Below are experts of layer 6 (counted from 0) of a mixture-of-experts language model. Rows are named router (the router's row for the expert), up (a neuron's input weights, with its number) and show model dimensions 0-127. Each number is 500 + 25 x the weight over its row's rms, rounded and kept within 0 to 999. Numbers have three digits each.
Before each expert's rows: "gets" lists some tokens that make up at least twice as much of what it gets as of all text. This comes from a sample of Wikipedia text that the model never trained on. Tokens count by the router's weight.

# expert 8
gets: "e", " de", " De", " Le", "le", " do"
router:486512498499511557528491544476541445511495514522503508540476481550553487489527473455512440487482505510501522504483441534467556500501495514498484541444438494529493485445485479488505481526485503492503517493497494495513514482535522516493536486484507480500485522505493496523504508531442458508528517495528501479491549471493509511542525501508485510488500503490500488512474496487532460514522
up0:523442521446504528535502530506480557495519542505522485517522488495499504516491513494516455512466538484529499502523484463525542560498486522526479485483485462489552479488455478483465517515478489490508506449479498456464521483473495525510516499482504534534532525468511515527472467520536518496468503525508517498506497456468512478520502497488492542522529527536496501530514495482487469485461
up1:515490493505496483476523495503505477531505508494500467509523495524508485462495458502502484522509486525527544502512488510478518506512490452488492483510464527463492520475519512443536479470524505492417528500487508510477510487501501481519518489465476515492512488512548508462502488495472456549489484522460520540470566495507465467508494464545507530529489483440514455499493497513528505440477
up2:504520457515522504485543561518525506506534476508509480537474524509469459535487470503493486487487473507541525548501457537470550494452512512487467530476500473493502476476483529501448472477506538486528511498467531492515484462557495510487509522493515472506483515472544483489534467494460508460524455465474505479489499499494499551499509499490491547476517492517482491498505480481516467485486
up3:527491465474538506512497516512548496481501492475508541478515471522500473488458527482530467510481486500537506457501506489494526472505520516466482532483470527523513513477500516501486514489486468480505450504480529490480475490492493511522523488480592543504490451488474533543544509520526521465503497520535522475493502474499513519473527510500482458505425476480461513546511511478498470487510
up4:504493493510480529455506503503456462535507525523510540498469475523485474520501453540482493493536520482486544501460484503494491481539483482480544493464467485517513521510494530524470504543470477477508501527510483528497532486495490517522532540517513511468489489521491447506549537500483501524520494441505512548455535532502511490538508500554517531537490495494500521454483463504475505515527
up5:494508480495506499512479574506508468495505454505492516514483503507501528512498452475535472486492514523516507573533512492457514521479531542471468555524465476504512517488553486481480504492483476473518487532473503519509505493519473523506489511502474521474482521530483491519535478558494467516463504532475472502544474484435493498500518462522490487525479486459471516541495506468490510527490
up6:547495489488538514516459509502490444507504460544524477498488497519516538532493473489521484498486467520510530524504479529494536532474507477500483524493455522491482457493496486484559481517501531431544500521497501510513504526527443495497528470514466489473511496460552475474498504546477468493503480512486524512453525482469499541502456509499523529508498498514513534519532526497516493496462
up7:487483474530502515479519519456523558484474512530485437524512477494484477545487526470487479496517479524452491516490533522491538500513471526452503511515471483482463516479459483513542498478541493534506495497493502495525516452517472496507514481488550448504479520509541513483481537510470473499529534534527538490495507458494507463530504530507542498502525497491546465502515465512500475518505
up8:506530484468504520445469528524493501516483499508523512497522520494519516495504502520502490518507489504471497507530512505493509531514472505498472494446508532513515569459504487468460455533474502509513510500492510502511494541496535541529493521506494500477514507559560539525505518483507446491498532501534511497533526500450480517520473476424463530473488499476479548512504464477535515493525
up9:507462483452486493491506505524484490509546534491522451497482489542507487510513532445520501503552479529481502505506460499501523503495444470475489494487505522471483509470505498511510466538515485556483514525483459561504498483551515471461491514532487468520503498489518503530454475504487465539499492490505498476465476491494534468489493491461519508487543514471542548525512502448505493484516
up10:495517529463495525455494482500518436532497495548514487511467459522499489531488500545504503509470482485528508489516462522501511502541506478512497476520471483544512512443488540538490533491476485532534439469454493501491483540517494521515490500488488510481538489503487500484428530526474552506441504513495487490504532517518472519527502471490494481499500499453519493481479491491525464486504
up11:477501463520459501469516529512489494513485478468542474479444452526477481507505464513476505542514522525491501463467519480530484482516511488510486529494492497523494577467461533493508514522511484512479488484471479460499506475507513478494504488435497487499471478523517493564500505522447543486504531486495500533506509497523488454496514547499457521511471483448511488466513503500515526493529
up12:542517539511501474519517491523501483509492518565501486483480495532518510459485504499501471530522517513474545499476505479499535536519526520483459518498553514527491499477492514460520532499489539549513475517515555476485491512561495535500466494521457470467467486493502532512513534551467491507486522496539498450504529498477500508509536512517521486489467479478536468538493477498526528471494
up13:487516521558538503510478551516520540484499486471520471500510517524529460485510492498510491543487481529513447471536461521508506501532517470474478551505511507511479509535512485493498490455521512530478518481481497521505532481484508507498519460530527484476510515530506486516500499521479499503494474520514488460503448470510482436512478536516510504475504419511501557521503523476531539473486
up14:498527535493498539541470543524458517514498581503488544478500504488545473507482478488498484496482511489487470523499516514455488527483508483539477549482501489528516488517483538475508465501477458510506470483465538499525500523509498534533464491541491481520484496480504509490506498569494512500515451510532507479522518549518502484533505483502510503478524444495539455498501477532507527496520
up15:472503479506516511494543470483513538524475509434558497499506479489514509500476472512457492507459564503533459468503479477522471531442515529476514504480462492466509510498489529536454511500524508500491504446517500494484499481491507500510513472485513534490495473517523524528547492477517471464498537475463529459501496495498516485506523498507502512462499448452497491487535473490537507526529
up16:521525456487486479454495510503516513530491526484531549505515453531531491476507485510482508475527485488490488486523516479500481511472521505511545521459480545487497453531487507502444493508519491479474458489473562540523494522548464505495479529531513525522488500529502472492559504488483478474507474489482479517504523540520509455500486539471481464468505530487501491480474495495540450499527
up17:520459454478500485522505475487459449491493455487511465484505518516500448552521520467523488449512492507522521492507518491551481471494489463446528506494493499478474458482512492530523487490489500478463502496503486465499511495462505498494522477462538527532516515551523496534496469480538544491493473509496512499496470493473490519469521505529486470514441492497473534477527475498468482551486
up18:499468462438512514521481508494515459493508524490490507446470481489534532526499483478423472496501518491516488476510538506494542492489515528505512521537460547507539460475507502515497514475485535470533520494499504525496513502447482515506519503466511555455470484499514483480525480524515500501524555477489482516483498523536509512489509500509538485539505555532478471511460507486506495512534
up19:521497473478451523481494502493520493484522492531491524485486492487503486521474479491479483496527463508497498560506487516516533503491507473475517521508493499508480529490502462522538499487542516517493491540485458536543503535517478465446496462531470470503537539524530568460495502466468509490484483462509486459486543517513523520513483522542546497469497541514531506462507464485513513491456
up20:531497482470499486498485494474502529496507493474543505536476495493509513482518505503477502517509511546533499459487522436473488537509491500478501466522539475471480510515498510482507508484499501507488488429491495446537526497487499530501473500495517520501549497515515441493509467496500540487465559501490491509507498472523530500428465534507553506496464459445504529479549503499520515505486
up21:513487483560503508490504508483508469497487468529507473504459502515528523489461509539551496494509528463468507569560535477470498515464523481466501491509519499505530535442491476532451523467501494521490530521505510539479484486490467511496493514516501501479496513504495494537513479550464512525511478500498525467505469505519536544524479475548495483506493458490500518537494449488474481484502
up22:491476491533519507538490523465487475534479466513484483462515460489503527495463498471514487482522479492516453515483457514492462491498537504489496481494501525476488495507471548506505508498483509486548481513521502491510537501460508526526522430521482495514493494552489518516506504490501480506548512497493575490470506517506507491513512545504445523514488505490493533460476467483466506586469
up23:498516490490516502515501564500489529498509508486506473498546517507532461507519487503494453471560463470486504496495479551492481495497468488483538551518511490498498500490505466560498499484537481493470498493421461498514530546513557550511502474503509482504515512507518484530503504544445468503558495478517493460499515484506498512529514504498500539495487510527504524500462476534513482489481
up24:518530499558482512443470508537545504486495513498469502515523511538489480486490450473485487489471446496499483508522466495481525481494522451474496515508464517509448484490495501511556475487487482506471530474453482495500476483530503471493503481505488482508472511529487489482458514532457486483499497462517500496494539483467463467465518461489453461533512546511529492520454517495525498490518
up25:503491517463457523480507520489516493470520482495466489526544487504503490507498485495446459463508487548515493502501478496481475457507479535453521491487471520489438536485483511487480473486457537477561522511468533497499469542525546522523499514483548491551484460502483482494547486483472521489473469507507470492471504483500471483488522492472490467545524528483521504482478520506520479504521
up26:546453474513451504496512500474547462500490507513516509483517501515509453474542528444442504501513510551485518502511476488524515493469487500497479468514506474459484539487517529503547483490535527523533518504488516534497505490531547489478538478497505474468509500483512560489520496491494487516531509472531501456504512508503500517502497504541467500529500536508509485470480451454473552522489
up27:522461492476463517491489505493484496496481512518504518479500469514497481497496478519529496480488533518471516432495506469499489506516500530536530458551511482515450503508466475554514524492489503511493518493467524500529463546472505490485504460519470529504502429459527489481542460545491520505483463489464494546504567521519517487450515481506500475482493527486494461489520504492511531506503
up28:488488503524482468474493528523521500521524517516477457502482489516508468519469483481491483477481506461475530499492465475517487473549513490456553466463469491535466518498496483493506483501496509523511507530504525546486495465517536509498531509550503483508446524443510494488490461505444477544524486492441553501473526476508514510543540490498505512522508498494520468482541501479463497521479
up29:483473474498508521506495490446494514500499525483525515487512512517501494517499474503504492501493532524461529462483513449491468517513558501498483506518558486538483511555504466569525503476549553530489499500489505490495477479484498467498495444508507532503533465485516480517537480547451511526499480481494504487434520497466509508449506496521485463480493506478514453502502508494524492463487
up30:515455499547490494466523506488511462481495473482485519530473531545476540510489509549502496478532519501492474460498481492470482502491549489486521511480511524489481507486559518478530492519496498530482484492520485454522513514458489489505549498471490517454474531544458519517517490507481520511483527500472470477501499503472492554526493522436532504458539506484499519491506515509527481557460
up31:556472510500450522510478545502494470481511515489507518517528469521493457500507461527460484515538508503548498474473485493518544479509478503476499533470476538525500491503508496465506480521463521497516485511526509483510459474500481524510504491572515524487492483490484508492497452496478496520520527464467521494489490471442466490524557488479489467516519471473483480469455477532552481510501
up32:502497472474453508492522559500497475513488486454498472484473468488489465518536462493500468469534519502487511528489526490546539506502442541440519516513481470520488504499490506498455447512501483477484518484480500492512540478492488492484492511481501487484509537480523450528446448525497510501509554492472488471489525521497499465512516514484440504510485497512469484492541531490504523533478
up33:469502459562500512512538515436504502507481509476502510511506507542490495493512497530457481528503505536513485535491466530506489469518533459505473501511510493520468504509480543504557504500461508493468475521482478512470469462529471484471494507463510489541518482544521446476523517501456536570497517521495530515501475504516481443511477482510484483492544490493489503475484522460505489508504
up34:482510497530519530446454489506505531497476496533516482555518505510508502496516551533497472519463518545502518479506516467479523505478465500520463494503484479522476495514483527468504444510496475536547497488521473472496466511523464500469463511449475484466520517478500556509444470511523515469477490466512497467465518475509519504480519486471513514492542469535516505507525520496544481502521
up35:481526478477509534505471537445517527486533517466516460512522518514456518508528494461491451502501494489475472520442462519514520470496475476475442508506479491474455498491442518559483495508519511488538522458470497486510489509530479522477480530485529468446472523518511518509468503514451505508518509479532526512522462482501472502492480545489485480486489528496498497489482527493472494489509
up36:500514506467527493514547529497472529508501507546461461497499455504492468455507520493508491442512483502522526494544490503465563534477509540509486516524498443473501472475491503498488498498549477504505479513486518443475485501513472535538496507491496508455534523465501531521485543535496500494523542497506441493491541533508525505479513475525491522499559495491483492496479464493488489510495
up37:479494490466540506515474487496499460510505548490480521444464468512504559493505512524517498495496526531541525496486532456518496497507516501479471526494490516521484519491481492492551475512510493502501470444492489530469554537465510506516478494506504516509503448522489502499537509522509434518490509528487466542517494528512502475527452501480488517461526535441478526532537489476512534498506
up38:493490481490473472514524508485470512487499486509514495487465477492500491475472471501515477490530489469527497510540433517440477505452478510499504513499502524505480498486506550476509465526585475485531478519534526498521483487523488526501485454499528519504485496488491507491530485499499482500502527457508509458491513524485529437488514506495497516519486539569469491431507474507486507556504
up39:489531532519454519460556555510488531500513495494499534501490465486507526491549485506481507493486504496507499530537476523493503518527458491442526570520523527531511501518487519492543458526469478511475525481507523541509491529530502481490499499488493527481506474490526519511482486523514469462552457469536501468522472493518540477461473493524476497463478477500503507529493463509497491466505
up40:523447557505482496516477503495505482507497522517493489509521507489550484516496478465477487485499470550470502507493466488506565508497505536508511444487478480461498483487476497522487517455495525477513512480501512490548440490498470517520552501493480466463493502494480492506512498521452446477519502511523488501525527442527507465492529449524498486493513552542494515510523509518547479481487
up41:502499488494525513523484504500490486537482476511515527471515458541496534548492481512501486501523501504489507462472480497466515475530514500532450488456477509520547513487507536484519507529485482474493479506486455496496530478487535479532522515489494504498463463510532503522498562496477472523534485522520557524465499507527493496548522529511503499481538544488535514460444488546489453468525
up42:496482449513491496497481550469488480492460512514501506532486519521487502537502502429517475508527473469518510479519468471473539534488469528494540492467453455492509489517515512543473481476513482530512541503479501488533514462504496511479517502477505508426487504485500463507464472514481454482490559466507481476551511496501494493523515481503524520556543524501497511497488480526509506497514
up43:501507497554496504490486508499514505496515489455482507466496541533513501463484464531479501506479497488535453509493472524492473526508509509530516478463493549490503487510516590505545565525463511497492517474475497533516560515480498504487505489486520493470459502570519513469520509531516485490474489464519486502498485560473510482491500523508450477473461514468488511499487498509518512516499
up44:479478492461508524514483532515508469476502513499504479475505508494495509523470498483470477487505490489452541492506534443428513487508512481496516515512478546502469551504484491509515517488522473428508501486458501524540479476476532495509517487499441504469514468532508519483458530531457497493487520478462467505524517476548519531475505472523452514500488530487503483505466493483531533507470
up45:461526522487517523505474496499478535498493513549489493503526482489561519480492517507545493486517467519501559512502477484484498512537578505496507469514480433455486518520500536531490500488493531484521481509488494504496494480494473491504498470493501489528485482490509508520486505514476472464491524493490522466544475509514547572496531531465476475505477504472510510551560471507519487478524
up46:480515450516484475446471497459466471476500456475526490499483508507532465504455494469559463513536512465522536509429535534517539473530527513461511523539500487470476535454510510491493526501473515499507487504483464492515510510487485493487525468504487506475518498531473524519495481485511488460494497494537487496505500521529511496497533502482483485549473509488502505470496498515434530517532
up47:504481487451518518520485496509506506488509554519498498504535511509514460465471455473535480501476512477542467507513440518531513498514486441517499503483486480480516479497485523457521498456519514530483532480472511513478486460516470503521496490498521530535521493509544482530521464521505491518505496530496528498508543465502481460519508485465428566541489517496513482497488506459489514460490
up48:498466496519479566469507517503523493466490514514504524512480472495476513510483496481488476525517500468421490523502441530483493519512467551522514450513524484487504540513507532472504522530466479499503468447484513528472532502502489485469478511491501505474527504484507486507511478494521495505553471478512497456462500482528500472486515460532485460474550513479499490556502504517550521508481
up49:498519471514454513490500494496517500518490519530540518520540492512503446496532547470513480506476492496500524497519470454514498495493515472473443494500496464530540506504525519496486500554485529508496475528523508483451550515492518562507499502471486498489479529461506471498452467487470476510477520506454506461529495475522486545482487542495553471490471521519511524492483482538509475462491
up50:488479475530453488505473524512481481490489498457510504529501503493515507510520450491507500517484515494475515487506521484519465455490494440453525472460489534493509529492487552515533521497490522512495526489508523532559515546524538507486515518524498497534475443496547523497523427481451494474487458524512480494507501479488473477526479470468478486530472521506510510499532518515490506518544
up51:496496519565482513457496473490521497501484504563520439490533493510519506506508459496519514515533444529486467510479481516486476493493469499509504488497530508450499519492491503510504530533455503486525469531476499495530526474527482503500490525494460510503447511504484451496492521462546515481472456483461500519535534486446523501514497525476481468531522498508507515498451521498538526476470
up52:502503496472503500520509531488526483523499482462503530503511554509491457539497494499455490483546476511445484502468481493491521470476477564486466486506485462530512497495508475453468483477466499500528461458479473489516480451475513488505468491490492474494476447504459484505507522492535526503532524535537459459475467504465495501458516487456464501452474505491490476494521484496499490506495
up53:492510492509523505470467525459495492533511536527490535463526477521471455504533458476503483519517475512494511522437441487505514538491543525499482513476549529519502478508495487469505464494532547495502493492480520479479460499504453530518504500453519506476469506507518528502529511469527485473528504466548492512526525460492477545493485493478454506461526508507466505473466480500523505480508
up54:484533507495510560487505507536524536501517510528506549545519505493489530462483497576522474540494524489540494544501564504459493499518491500470508494471470522509497501531489474564489491467475491468493459496473528516503451542523508490484483554495513527489508533492517485519540515477486491490517500489493545485502515468512490494479501489472492522503535484484484491512527529473500513524546
up55:502507488453454515483492519496498509519518477501533525518489515521513467494474451483533494464518463479512508557488490527514536475537497480479513543424505508508523510493527483460454527509515487509476486478516491559451530490475494507521506485523529536538491484515545495508542501491490502482496468499499492497495515481468493508562538490510467528501508458536503525500470497491448511530495
up56:522501552517483504474544506478540463498497500538476499522503494511494469478513503508529501490488483493513464523490433524489493485524505511524496485499473486478455526458512472509493517488459498498548474489482486484489457541528457497500531519520528501525530478468523442471465460512494521509537464494481546518481506463482471534499474484487432489515530511535540486507520521528513522499513
up57:529532494530479501452510501495541489472484471530533499516478529507516530510469496484502451515499483506521471534532493486494487499479500477505555540488528496480547492527526513490481489486569525515502472509471514495525522521502461474470519478482504527458528499577532503499502501500512532485506553455520507449467522463491496470532481462476512500544502512511513500482478524483524518508473
up58:475526474539466517483510503514521475522490447509469460485470513511489532470467494508461469486447535527501462527481482508461506509487529509499512503503509500523478532511515510492511488489522513504487462517545485467496478454516495559511531470483511475510479464484489507551536503486475538519524548519478519479454490465485503497491521502507458481489450461556464505471533511493523510492499
up59:513522535487475482506486500497525468529465550511510488508519504502513517485550496467541503485473459492493503491536464541494473501495468494488528503525459517497542507507529460514486506513515506458496555500457568505496519487523486538563475494534538499523499502477524469499434454490469523489503482540470462485502497515453536474517498489535486482489482489521511494516482508516473512501492
up60:492495489489496475498491510497488507472446521505495504488501455522495501502513509524485465480577478497494485491502503518454492523484510494473492480475476505451538496527478486518507468519505579509527477530540479467498530504529510499509481556478557501505503457452494540499449517529525479466493502495504523449491504510475504505503506521492505490497551468532512508458538519478521461482532
up61:485484471508453543480484507508504509493479459478540460537525463521505516495497495468480494543453564520470462531486493486446506498441486521434493519481485519467454520535477473477524517541523488500524493516542537516505461497509466488488514482515512505489496484518503500495512479517476466537489505510512489451514528482470489462509514487491504481509510522510522507501471543525510468522517
up62:457497480509528524465503507496506517508492509502465460497499497488477454501548488495479490505535510535462509528492488484503492545505522563493447464516527469449497520496538543470477541506486512468478499493508486456509524515459499472500482487488508536492557501466497551511535495547530532500467477525484517480461447501518519483457528512466513478495484483514515495495499516513504524465497
up63:509502453490492478435474454520465493501523463518491530514536513484523456456482493494474485497482525511542490530497501530514515541512488515460498507551506458490531501480502512467473496498499507488528477437489513470486487537446471499565490491471468546483458498487552520499486500503481495516491472490490495479472469552512515481498533525500491477515497524478505504457489518515489501520523
up64:546512480518493510490529576490481502474492497490513470540498517523514541463487455493483491536505518547511524487503480468511503482475467465490477501524489495469451492506461495523529466467515501479466539499465456531490531481506511494518564516487511518483491460473473471491531515474485465538511478505508495531524520531458484467521514540498508509514525528458493496482473493530499503460519
up65:515454502491491506540508521503506488477505468478500497509545495501502543501479502501491469444495457505496468498530494443577530507504536505501460486510533486524509499470530477439479460505483516514508451536475541478480437536491526493497510507457462540502511506481524480496503513459482513488481521501529526446476474503483480491479506488482508475521501518493515479526504489479472467509528
up66:502472465521513527490511530500514536491541508470515515465492524487498507508486463499510494509520430513501510529464537486499517500501518463498530493482554511474527511494525522486451457516501518493522490473481498500523522474489520516509519497503526519502529560531508468531488513499496534466496469464558513510491513466477454479537515533517501506499472458502466536486444517564500538486488
up67:495471473523489490489534460462463486514496512487533550501478561543523486498468497523502474510525523526496488490455549513502476465501544519481530516499507451473477503494536535509529487471507501501449515475514500501487489485464466511470521466505496484547505473499443534556504496502464466488525508508476511523499556511482471509506521501493505502504514474478457472491494468518458526479505
up68:508489509484453523494515512518492497476531450511526493518527465519502485470525521517518469469497519511487430497509459501528463499518499498477473507517479512491505491492478494514511489493509459519505494510505498460470456521546503510450504498506537484467503475519551495531503510517426535437530484460516557490500542469539489485475478509502478491531558482502516494507495486465510490499520
up69:498460489537448537529466555517498457481489487508498484555454457536488483497463520473517484498501502519494516472480502531486540478472509465495512504450506476555509459527523505530488502512478455474519471500500509530517554488516495471437522500546501456454498473485492522490505536529489516520493507517479510486500497479515475488524514494474503458513505530508470493497523510521489519522496
up70:521538536492495471550512530506523520522514501464509497514523513491524465522549492464500517480473490498493494508447505459469479508526492485473544492492528518483473460458502475477507439508527481534512493505535476517524457470515482492512504508472508503492471501536503461506489523484525490487504483496493480540544476462502546498469517508442497523489483524488469548470491513551523455480523
up71:479504533501528512451482468506536464528486509555502462464507546484501474508498470496512510450493447525489502530454482535508492516514476545515474528497488472517512497474527549535542529508521511488482523470484479500506494476481473498518502487475506484486501491504486470510485512498451498505488488470501469509502523453514508470531505487449465504578518498450527488494460472486497513465497
up72:507488455477471500494476513473521482467541479504450487524476463505515509493491500467505508527514478509507511479487517499483516497513532522480498533501478505497494491496569446513479486540511462415515468482485517520487534497509499498508532505513510520445523538496491541488476469477516551472471516480486455485511439520547517530477500495501537509483461523488484512492507469491482508506544
up73:472483519490533558500505472464514491514512487493500489536504456510507508536492503537507501480492524520486531474528475513507524470485444503479488502501507469521518464511468534498507528495497474500496435496510467500495548487489487477528473467455530508509505470526466529558514507505540459537496449503500488512448519512515485479516517506493507457466499551513463529476510465493505482471546
up74:474466474556504491464494503493490493537458491507472518501518505511510475523500485506501486516524490431494504519523524487474515489486467516501466488562511490511517496534529517520510476486504495509498461541506475488488522476432527468493514508471487504511467537585518547493490534514543480532518488519480528503454490527478500521485527462493497542472516489511531512506527482497525509546517
up75:498518500497466512488492489523488505484505483532524476506508456529484535532512504533520500513454536458487498459484497504503484500490499486531562550470496549531491532445481518494555476524487462491495505483511481490484458475529495475505489468481473505506472482487442505482498468538487492522488513536502518471487495524477530483506434546495509464498504470532526506481537532484514449493495
up76:515527540481502525533483479540510502517514521536540499486465487532496531488496538502507488512495487535518495500537519488468497506467489490463491489497506546506533507466505468539499530530484530513514508513485527498492542501449454520483481480476513523463481456491528519535512539493518505529540437491499474480510466527536505477496495527476539477443516491531501490477480461479523497529557
up77:492531499496515506512521506510533533494486470490470494464531446539489527461469496504502489489540438484537532510513501496448538505525542507532519557493515520494528521494518508452503536508505447494479473480484458498502490464491531480508521454479491513518530471485442537499482517471500533495493525526493494518509507509478505491478541479502438530512481495508507473477493496515467475481463
up78:498491489526552510468522513512488495484483509512502455561526506525510521501501511481533487513498478507483456488440469506478528468514511523480501512518494486452468488512462537493514489470480466485545499531508458492511478536530474497503474550474541488517492466543511541511493505500510489565467511472506538515480504492464509534479479529499525505537510516493462554516474519518474533483505
up79:487471444512534552478468553496478487528482526531498490492504455504486488503513515502541496514517531482527513542502520496513484510464484530473470528494480449510530489468486512488503481458491487514476520490532549524461553519495495464498490461446543505496484478503486506502534507542483473505508517518484468501510548521506508465533476495502500510508502488469484539534483475438530526496495
up80:469472546514468527492504488522507526500508550493489461488531503498514477496458502507514519471471464506515493500540482500529496533459500500474522502467474486470478484473504473489530515526496501460458518469516505527487488533472527522513495484529513516530504545509541535540492513502474517459506494514505519464476459543521508452525479533509496483508551476479479497500518502454516456576496
up81:473501493591473495482519523506512491541480475508479480476513466491483513486500436468505509487511487471510491509481455526469508533506499488530512522509533483495497466468495452504517512507481470494484500499508499537545504527487474482505521487495500504489501496524525536485473506500526486532453507519477424501517476465503499459540493520466549518492488495489453542542481506502489486559492
up82:506514516490474513459502479491552503487519486513487503486506553489500497486511527519524468512484501509564491507485495486464547521513472538479487553547462492498532530480482529483494514484494519461457471475504475533492424466483482467533495468462545511453476520492510485504486480527508499474492472527546517481521489450526522479494538491527475471495527472488487494487509469503495513504475
up83:470501494516517517477494522505488488515493562509477442530504479487535516468493485476511497536497454534492501526495471493518542496494463506527552562553465472507519536507479585462500517521495483498519531485510506480518499526499476512515506553541492510524501522453519520504487497477529460477533482530478503504465509517483522492513505531491515494531497513510509527504491479488496506533445
up84:484472531560489530466472514579505531521458483535466489525539482503500490503511502539493497509503506538476485548521491513528516521453451513535478500511487456537490491499455521533490511506492513483528531489495511460518504511525481509461503543520508487494530530462514486487514500494530521493507458516485464515458541517489518470539488475486525514504504480520507468503514518468502469545504
up85:494527514471489527545453495454532483525508484522454507514535528498517521531470490483483506479515459517477495497483496506474494493462501502501471516461520475565484496471473523507533477534512468476519476520486427517530524514524537556513509436459479486493479484506493523537492531518468515543523526478483468501501503474481510466531501497535465492532489513505509499532472512505511498507493
up86:511475493492479501536528509481486507479531480483536506490478511532511496474472509509499483436484542497509500437523474452489466456515483458470487528502502489518506492500561484518501495512519486473530506502490515486510511476504574527474510480506521536514523509478492491512467470478473548474481517488495492500513504489494465507481536489561506501511523489510485437500503462495477527552562
up87:516513495547517512490482513456536462495458490530492481530493524491535509528502457515478456507503486517474494551502481500480502482476513466485479557507512478519460521480525475460509483505462521518516479543485507464511500477495490484475502511482492471478514497483512541459505478516504490494533508439500480500493518452485480524490466477552539460488542535496440515538541500515508482506482
up88:503530522551495487472508533498487526496472525528461514478509519516504495526560487528494468506508471528496443539491441486488494489505472551500465535512533500501469461437508494470514476475508519528500491502474472512499499514488487488487503539540514474492544510536468482474500515488503538514501475458489500505488470483493493479537499495538446496495540548474514515491513509512546479525466
up89:522466464507456526479469528474478503487477521488548507490500471491502476487528453471518483477512556518509517501514528414490499502499516521482517502545476484491450480501467465514495476451516493485519522523461511494522512490515476488506484467509545503498508442482497473499532438530484496486475511474452470513483497493507478470472505533526488493525530550508493515502497505519502521478525
up90:497526498473516561504495534482510459504520481476471534509512480524484501531521540512485504442509552511519558535453480515481510458526515487504520516484514508526524507450525493486501504475466473509507496505520510531482489464509472539499518527545513498497473493470473476507516485532491507488509489483536492482489463477466500501524508481499504479476444481492467561533515448519504453478529
up91:530463554537519537459496522495505506495484486526478464525502481509487491459511505515512496470543487511512470507516504507483470509499516520506512542477487490531512510523515465513510555439465532494490461507492522510504488525496520518508511468516534507494502497428491483495520479543430510463528531520499523488500511513497502490521499457500523465464501493496502473497482487471558485440450
up92:480496512525458533503480569500495467458504497514505492513500498486521496480535500468527494464512480500460510514458520501464532505552541489499496546463440460502443504515471477540469558522486499480554498515514491534522453511511495509478490501550512496467520500464492518507458495490480473507496533482519498508524480458506513477502558498469487507523493475491508514516510487492511477507507
up93:495521487498511527476504488489491520528490491532466517489521486548494466505510548538454484529492515463520476474476446512475541515497494464507474476445536521492505455510474517467545532518498482484490447500524497503474485503521516487516508544467508518485508457506498495540488524464528488530512521511514518514482477502493490502503506496504491530476476490481502514508426432524556484481528
up94:481523482515543496502516512507554471516491510539504509492556468501510490483454483494490496462549499518523481567510497537499526522482490540499505515479487504476480495455524528485499557537494507473476505504495527528486499431500489534498492504500498517452461548518499450464496517489492474472507491500536498477497486519496496487546549505516499463502488516452492465504480490463495496470534
up95:507517525463482546516490485513505489504505565571533514494512476511487468476493496499505496505514533483478568507529496474517509509477530495484470498491544487485511499508555495456489485516495495497471533457548540518499524490523497508507471499533490499496486486509476517501529508522472521521487522498495502500537536519488499467516534513505461491483431490467548504528448479476456544491518
up96:509501509542507543480551484532489509520467545526517481490507512481486510512496468524501498489532525524498547540499454473486507485479445463502499492527512502459517486518514496498517451508530490525489545465495493494483521485495510481490484508486522470493531544495465482496442486508524460513474521482494552487474506531514498516539486471499506500525567492460506534507535539543486541492474
up97:513434502519495494465493483506503511528504528506551474539487469508535515504494475506522495503548478505444554464492546489504479476518508482498485456500476494495465512474496547530524499526502508472496523494482531540545520508463457477513510487505484490509477485488527476482514485487484479482501465500501553522484579517480535518516492492493533504491526502476560500484496466498524486534534
up98:470483495512500511479492487507494510485526485519517444533532530534525447514523528484486487535478517516476479449506495523503537506451522509496454490495498508456474498482538519472534501515524503501499521537505484473489488508516485505471509474484505495480484510516506564505528503519476508493533474513518488418487475482524505451492495513493535531511498453511545507523440494482487512431502
up99:509551484505486535518525520482504505478489524519485544551456514478507487494524454498504453507533482489463492536462511499542460504507486482510470557491507480518515489539513520514500515488489493478539502487525510488453532495518499484528549511492525528452530486507519495528452490527485509498517516455510518479495554529486522548491484504503500454523464548453486492532498467502514519495507
up100:454501455517493497483497468488494503516494485514503494480456511525506484535504474523506509464487502517489506460551505462520434531531502522477540514503556452538516504506484492525479508529512484507502486505471530515557465530504508515514499428523491529523551480502500513528476469533453509494488472473459528510505499528498493491461523494497492427493507508473493501521503476515513502471509
up101:458535515530482495503484558468512505475490508494462505479521482488500486515494452494543437494499496508488483539491483535477513489473502498465476531452504478528482487495503494481510420486508493506499475514490509503513508480530506504467455496505489491471471537492479506489536476493500510519506480465559561479481460466481484522495493466474478461458515499456475464515533514531481475514519
up102:521530516490514499479477520492503461510494487488460521488494536512506547545515514536505496477441506511533524555515496533463506505507471505492538494504498528526472499470514493504480478447522488511484487494515484531509499514488469534509501509552501471465477511535441509504491485482552525544487516482484512513476512541471510487520503466519485517472479478480497519491555452496517532516578
up103:505498476487468527510503503483502485509488475519471496498513458523488493547506486491499477470492488507548465507523449524483506469499504483487527491549474519541502543483506465540526471484502530498478493540494489537515462495501445478474488495532485468484478518562484519482455510500476487498553516503493487526464561504511489506539508475478485496476520507495472461462555478481509466549508
up104:512506506524490501476489526490502495491469505506561491525492501496517524545520494487542498505483531521486482468496534501435514458507464466518543538494490496500543502527496500496488472524490507515513514465485522506477516512489489490498523519458517481489459532478507479491454446511525467527472549469517547464492496478470506513531504561505529534522546516505515466496545512514472512501556
up105:489484523491493506548505530544494488514482529483501505470515473507494520529547496487517480539504448492537485511532436523515480477500491489527475486520459513514515513508485458511516472499512457488510548499510492513473515515505511497507512469507490473523502522486507560502525511487479515468488518450537507435544535499490506514538509506513518471492508523484466498509537505558471554439485
up106:482480492515531501503482485485511451488510479499500470544525503494493479569516540479478492520509539551495515498485491505483514537478448493501493506486443519479460515515493506473491528507497464506537517432522492543492539465520490490522517476502468508510511521429461489449456483497488510514511500543490470503499506459484502477522458513457512525504500453481504532499497505504507526485478
up107:522514482485518474426494513468501473478498472509514537486529515542509526516507488501425492465485506493539479484486537481512523527525511490499524463484552528497527455453515498491495501496509492510499474483513508488498516485497508470510504500491486499478477448560505498489453508461506483459506459500505506453559481476498477521501494535529493550496513526458485476456479501516521476502529